From a checkpoint of a small mixture-of-experts model trained on Wikipedia.
Size: width 160, vocabulary 4082.
Experts: 2 picks a token, a softmax router, a shared expert of 64 neurons.
Training: a variant of SOAP for the experts, 4485 steps.
Below are experts of layer 11 (counted from 0) of a mixture-of-experts language model. Rows are named router (the router's row for the expert), gate (a neuron's input weights, with its number), up (a neuron's input weights, with its number) and show model dimensions 0-159. Each number is 200 + 30 x the weight over its row's rms, rounded and kept within 0 to 999.
Before each expert's rows: a language model's description of what the expert responds to. This comes from a sample of Wikipedia text that the model never trained on.

# expert 42
Leading digits of numbers, mostly the 1 of years in birth/death dates and ranges, plus small table row numbers, e.g. 1-954, (died 1-992).
router,208,165,161,186,160,185,244,233,170,212,171,243,208,175,174,122,198,228,190,198,245,189,168,185,170,199,168,198,233,220,180,194,237,188,174,218,203,202,219,206,201,166,189,166,210,199,141,222,203,208,146,185,212,190,216,214,111,232,170,181,183,224,222,177,227,237,211,192,168,204,238,193,162,189,176,222,216,239,254,163,215,224,193,217,250,195,183,204,244,201,205,232,202,200,175,171,212,211,170,151,173,208,228,217,250,202,255,231,200,203,221,164,159,251,211,154,185,197,190,183,235,201,142,205,210,169,287,186,222,220,199,202,159,138,168,238,183,208,204,181,142,172,178,129,224,197,154,188,203,222,259,145,177,184,181,164,209,159,161,222
gate1,224,218,200,188,218,200,227,237,231,184,217,196,187,219,200,149,144,176,204,173,203,230,150,195,195,178,165,241,218,235,180,234,248,202,212,214,222,200,248,216,242,187,201,269,213,196,211,208,198,187,211,208,202,200,206,242,242,182,184,193,168,175,228,241,232,207,258,238,178,207,175,213,232,161,219,200,193,232,233,205,224,244,144,212,232,198,132,221,233,215,242,191,260,159,225,149,167,183,239,176,173,207,208,180,208,253,290,236,182,202,207,223,185,171,195,143,273,218,229,188,203,162,186,190,251,162,182,215,244,217,230,199,203,206,174,193,179,200,233,204,146,257,195,175,240,215,245,198,258,187,142,195,157,195,189,230,241,230,227,203
up1,193,215,205,211,175,200,249,207,169,186,254,221,264,202,227,192,239,197,179,173,203,240,188,176,200,168,187,180,178,210,134,250,201,167,236,163,203,223,212,159,245,211,156,219,214,147,225,246,196,171,179,242,201,222,172,152,206,212,168,193,153,163,251,181,181,197,227,193,133,244,149,228,182,191,256,223,197,218,156,206,218,192,197,167,235,223,191,205,189,198,220,178,218,179,249,159,137,183,177,155,185,180,195,181,190,247,220,243,210,163,257,213,225,208,177,189,257,182,252,179,163,198,203,214,298,179,204,209,178,230,165,190,185,174,165,206,215,217,203,193,209,206,178,192,208,227,238,191,223,162,183,147,205,138,174,192,252,161,183,187

# expert 5
Verbs after a subject, mostly was, is, were, are, be, plus verb stems taking -s or -ed such as appears, finds, tends.
router,163,152,224,228,219,180,200,217,159,221,185,242,202,187,169,215,171,234,191,191,206,259,191,229,175,108,196,268,206,220,165,198,258,195,162,226,229,216,221,220,235,126,181,175,189,197,134,174,186,223,177,219,201,195,161,190,179,196,174,157,185,217,194,216,201,192,211,229,172,187,226,197,188,208,147,219,212,239,264,153,194,297,213,226,231,178,198,248,198,149,219,259,210,171,183,189,245,192,166,163,221,223,217,252,194,229,280,252,179,174,224,186,185,223,119,205,168,214,198,173,207,220,193,240,191,195,187,190,163,205,230,177,189,194,179,202,202,184,206,208,202,172,193,193,208,210,196,177,230,190,191,214,167,238,169,155,239,173,177,195
gate0,180,159,199,136,270,177,181,216,226,163,164,209,209,210,244,190,157,183,185,174,180,234,187,232,198,102,221,134,242,150,210,231,239,217,204,199,217,169,216,247,204,179,243,185,200,256,216,229,183,240,170,178,230,189,234,154,194,192,171,237,164,199,224,167,184,141,178,175,122,187,216,194,204,227,213,198,166,214,219,169,219,218,224,176,184,250,188,193,221,117,234,138,179,178,232,141,212,173,199,194,210,204,200,224,219,224,166,196,213,201,208,205,186,253,197,183,184,220,223,206,238,209,147,188,194,222,218,199,165,211,229,216,189,207,203,165,168,187,236,190,213,215,137,225,181,184,230,236,185,153,180,234,174,219,171,223,221,228,183,155
up0,184,185,160,211,230,173,197,215,203,188,161,254,183,214,185,266,182,184,197,147,189,253,231,244,198,179,199,182,212,166,168,246,210,194,241,197,196,179,150,209,210,195,185,196,205,250,165,172,122,231,189,199,217,172,180,225,233,197,165,215,180,192,188,144,157,202,191,198,181,271,175,169,203,233,202,218,190,182,210,210,191,166,196,210,239,192,240,209,209,184,231,221,243,189,222,208,162,172,162,178,161,175,205,223,199,257,192,182,217,164,240,192,142,232,221,246,176,155,238,130,246,205,188,210,225,264,169,173,236,202,207,202,178,165,209,195,238,203,207,188,192,181,135,167,189,188,238,214,208,163,153,312,170,199,168,191,214,189,166,205

# expert 34
Short stem pieces such as in, il, min, mon, grow, small, opening common words before suffixes, e.g. groin, princess, fossils, growing.
router,150,161,192,186,187,174,231,200,180,281,188,291,220,207,138,205,212,231,251,190,224,206,172,195,199,245,215,190,202,209,165,205,218,192,209,254,253,250,238,234,191,180,210,170,162,246,159,178,207,192,233,251,189,158,142,167,184,212,190,218,181,213,197,217,195,180,211,202,140,188,219,223,195,182,162,246,208,246,205,166,209,225,230,235,248,205,143,246,217,207,178,255,177,212,189,188,217,177,194,178,219,198,172,247,245,225,200,224,161,171,219,213,128,218,191,145,130,254,211,197,199,216,177,203,225,184,204,196,194,223,214,269,167,182,216,222,201,178,215,179,168,220,196,157,207,199,184,150,187,210,209,156,195,241,166,189,221,203,162,189
gate6,133,198,198,218,181,141,150,184,159,200,202,194,193,201,191,263,147,166,202,197,228,184,220,181,241,185,201,229,210,206,192,182,220,223,219,196,206,242,226,223,168,239,184,165,177,242,170,158,198,133,247,276,187,151,163,211,167,195,206,192,198,230,228,249,173,151,174,221,192,191,211,155,206,199,203,187,215,190,136,198,137,218,188,224,229,218,160,151,219,164,247,244,234,159,187,176,212,162,217,249,182,218,195,221,203,187,227,214,164,159,198,229,195,178,163,186,202,218,186,233,144,191,205,145,206,196,194,169,172,240,231,148,221,190,183,188,241,210,190,193,169,151,225,142,181,203,192,204,195,274,222,242,177,244,254,211,215,198,205,194
up6,153,196,203,183,247,168,224,245,209,172,199,243,204,177,202,235,235,221,191,238,225,237,188,195,226,255,229,230,167,214,175,197,224,193,170,202,255,249,218,264,280,228,167,168,187,219,182,194,216,235,232,182,195,227,156,158,196,182,245,215,164,226,186,218,165,170,169,192,132,237,184,190,220,149,206,194,179,104,179,154,185,167,219,214,227,237,221,189,132,206,223,219,205,189,182,215,183,191,197,209,216,230,140,189,240,179,161,260,266,184,203,200,190,175,203,179,201,210,172,193,258,176,179,176,212,166,210,200,183,230,177,206,202,198,200,176,197,236,227,199,165,195,238,172,186,251,172,222,148,225,254,198,200,200,256,199,205,215,227,167

# expert 20
The leading 2 of years like 2015 or 2023 in lists, plus raw byte pieces of non-Latin or accented script (Cyrillic, Arabic, Č).
router,212,177,202,212,168,172,235,224,160,264,181,173,206,158,150,162,159,228,157,214,191,226,152,196,173,215,182,250,217,221,206,234,192,204,194,229,222,220,222,218,181,170,190,181,224,183,179,197,217,236,172,229,174,182,179,227,193,197,218,188,233,203,224,201,218,237,217,201,169,173,240,178,149,169,180,223,226,205,200,180,219,224,223,224,210,160,176,227,288,168,200,307,190,180,193,160,220,203,196,165,175,215,176,237,275,200,231,206,198,170,219,156,157,219,191,202,163,227,200,212,219,182,141,288,221,205,220,201,219,218,251,241,180,164,136,253,187,242,192,218,180,194,207,159,194,180,159,163,184,222,225,211,179,152,186,187,212,211,210,262
gate0,140,197,195,174,142,191,257,192,234,186,183,206,158,232,183,234,218,187,170,184,179,206,136,229,143,207,210,166,216,146,190,205,92,199,129,208,181,201,227,190,198,205,185,203,251,212,272,187,224,218,135,226,212,218,167,187,196,249,180,226,179,146,228,175,208,153,178,220,189,191,189,221,185,211,189,222,239,245,207,178,207,124,193,186,192,235,233,202,222,207,175,224,219,201,217,196,233,151,232,197,163,185,180,228,221,184,195,220,211,226,214,208,199,238,206,261,222,186,220,183,232,207,193,215,173,219,233,198,237,262,177,245,130,184,200,148,154,222,238,218,161,204,198,183,198,216,158,206,208,207,154,211,218,211,236,169,172,214,196,175
up0,232,263,162,185,135,230,206,173,179,218,173,234,181,181,208,237,249,254,149,139,211,228,217,177,183,170,148,186,241,172,200,180,202,164,183,215,194,203,150,159,241,184,252,206,207,193,231,202,249,196,171,143,194,195,189,230,185,165,166,214,171,209,222,195,235,264,231,156,184,232,233,198,192,217,178,235,227,239,211,209,201,175,176,210,228,241,155,200,148,169,185,243,196,249,183,225,210,134,223,203,254,211,185,184,230,227,218,194,215,200,213,166,202,234,219,203,187,200,177,202,200,174,229,246,206,204,234,212,259,232,201,184,229,207,202,249,227,195,236,247,195,131,208,163,213,241,142,256,188,191,166,211,201,188,231,172,145,217,207,197

# expert 14
Subject pronouns and auxiliaries after a clause start (he, they, who, has, also), plus adverb endings like previous-ly, common-ly.
router,204,177,157,212,153,205,218,188,176,271,178,199,210,222,213,183,165,231,197,179,172,257,168,241,134,193,183,201,214,220,191,157,216,184,139,219,210,245,255,198,246,211,163,182,234,205,175,179,221,191,158,208,148,223,154,172,183,189,162,181,209,198,216,181,222,199,204,225,218,179,229,124,181,228,180,233,147,171,196,201,172,179,182,210,213,227,224,175,207,190,220,216,192,239,181,187,229,199,160,190,141,196,187,259,193,247,200,283,172,166,252,190,149,225,169,219,235,222,210,181,210,172,145,266,203,154,217,179,189,246,203,214,172,202,168,190,169,161,204,212,210,204,199,162,245,183,198,180,250,256,180,159,188,224,166,204,207,145,177,215
gate0,218,227,208,173,220,203,230,221,205,154,205,172,146,208,188,145,233,202,116,263,195,172,200,170,180,200,228,154,215,224,140,255,199,261,192,208,257,177,232,209,225,196,202,176,230,241,175,173,173,201,168,215,199,225,185,185,232,167,171,196,189,215,241,175,187,265,183,203,201,168,173,183,241,267,219,204,196,165,219,210,198,217,208,208,212,165,188,232,272,195,212,209,160,189,187,195,193,253,170,175,221,177,216,143,243,228,255,219,196,190,127,259,198,220,215,265,175,168,175,207,161,190,162,231,195,142,204,213,167,227,247,173,163,178,202,191,233,218,189,169,214,213,261,199,197,190,209,211,182,219,209,215,131,201,200,197,210,168,210,189
up0,227,207,225,209,171,208,212,176,172,160,207,166,215,233,196,174,217,234,169,214,169,161,220,198,197,170,202,173,174,200,174,251,254,216,198,238,220,199,228,223,257,174,191,191,215,156,179,173,199,186,234,154,227,252,178,221,157,193,236,211,264,216,273,156,214,228,200,268,198,175,151,221,111,206,243,175,145,182,176,162,206,189,230,202,192,165,214,201,146,202,256,186,194,204,233,195,237,178,167,233,203,226,192,184,179,221,137,177,246,155,182,179,212,222,226,202,246,237,272,193,204,234,184,213,207,167,185,143,194,199,254,177,269,215,218,194,199,242,182,187,205,198,177,204,211,157,195,184,234,181,221,184,185,156,217,178,226,200,223,168

# expert 26
Past-tense verbs and -ed/-ing endings in narrative (took, received, qualified, joined), plus capital B pieces starting names like Boston, BC.
router,220,169,176,221,195,198,226,213,153,241,163,213,192,244,172,176,178,227,206,176,193,231,172,224,166,224,169,210,182,232,189,169,227,186,194,218,208,201,238,223,200,220,221,209,184,235,197,207,217,284,215,240,191,226,210,175,194,257,154,199,204,247,232,213,179,202,241,259,161,208,276,170,114,246,136,184,194,175,234,148,202,247,175,230,231,188,148,226,196,168,191,206,197,183,189,200,211,156,170,183,165,188,182,223,210,224,176,201,186,148,207,122,169,193,161,213,225,218,209,177,222,219,182,190,245,193,234,148,214,199,196,183,167,208,168,178,197,211,182,244,164,200,138,196,162,230,168,138,247,180,225,212,146,210,165,207,214,203,167,228
gate0,141,186,227,180,194,233,180,238,187,164,199,180,179,188,192,216,223,145,173,209,172,207,220,219,186,143,211,226,197,240,213,226,208,227,233,216,266,165,220,196,218,249,229,191,214,172,200,153,218,204,148,211,229,202,208,167,216,203,167,245,232,233,211,199,171,248,213,243,133,247,198,195,261,142,161,201,195,206,186,195,246,180,187,183,172,215,212,204,214,228,215,187,222,189,181,197,139,127,198,214,178,186,227,192,171,187,236,174,204,208,177,196,195,235,219,219,217,211,160,191,214,178,142,177,195,245,233,256,179,186,285,185,146,243,218,238,231,177,170,155,140,181,138,213,217,214,230,209,186,191,236,179,171,224,168,213,235,187,149,236
up0,159,186,160,220,271,222,201,228,136,171,202,184,181,239,151,219,230,138,229,190,177,169,165,169,278,182,216,201,226,227,226,203,195,168,234,216,209,205,221,204,180,186,218,224,256,199,203,177,219,151,128,188,239,251,193,190,199,157,177,241,183,139,218,205,150,209,206,199,197,229,185,172,162,212,207,205,200,141,187,212,213,209,222,177,198,182,194,182,222,167,157,191,248,206,223,229,185,185,174,209,208,144,155,242,196,197,198,167,222,165,261,184,197,271,216,219,196,241,220,180,183,188,178,152,208,201,229,224,200,203,209,215,188,205,182,201,219,229,233,160,206,189,149,253,185,209,221,179,191,175,235,150,209,214,295,259,220,178,204,218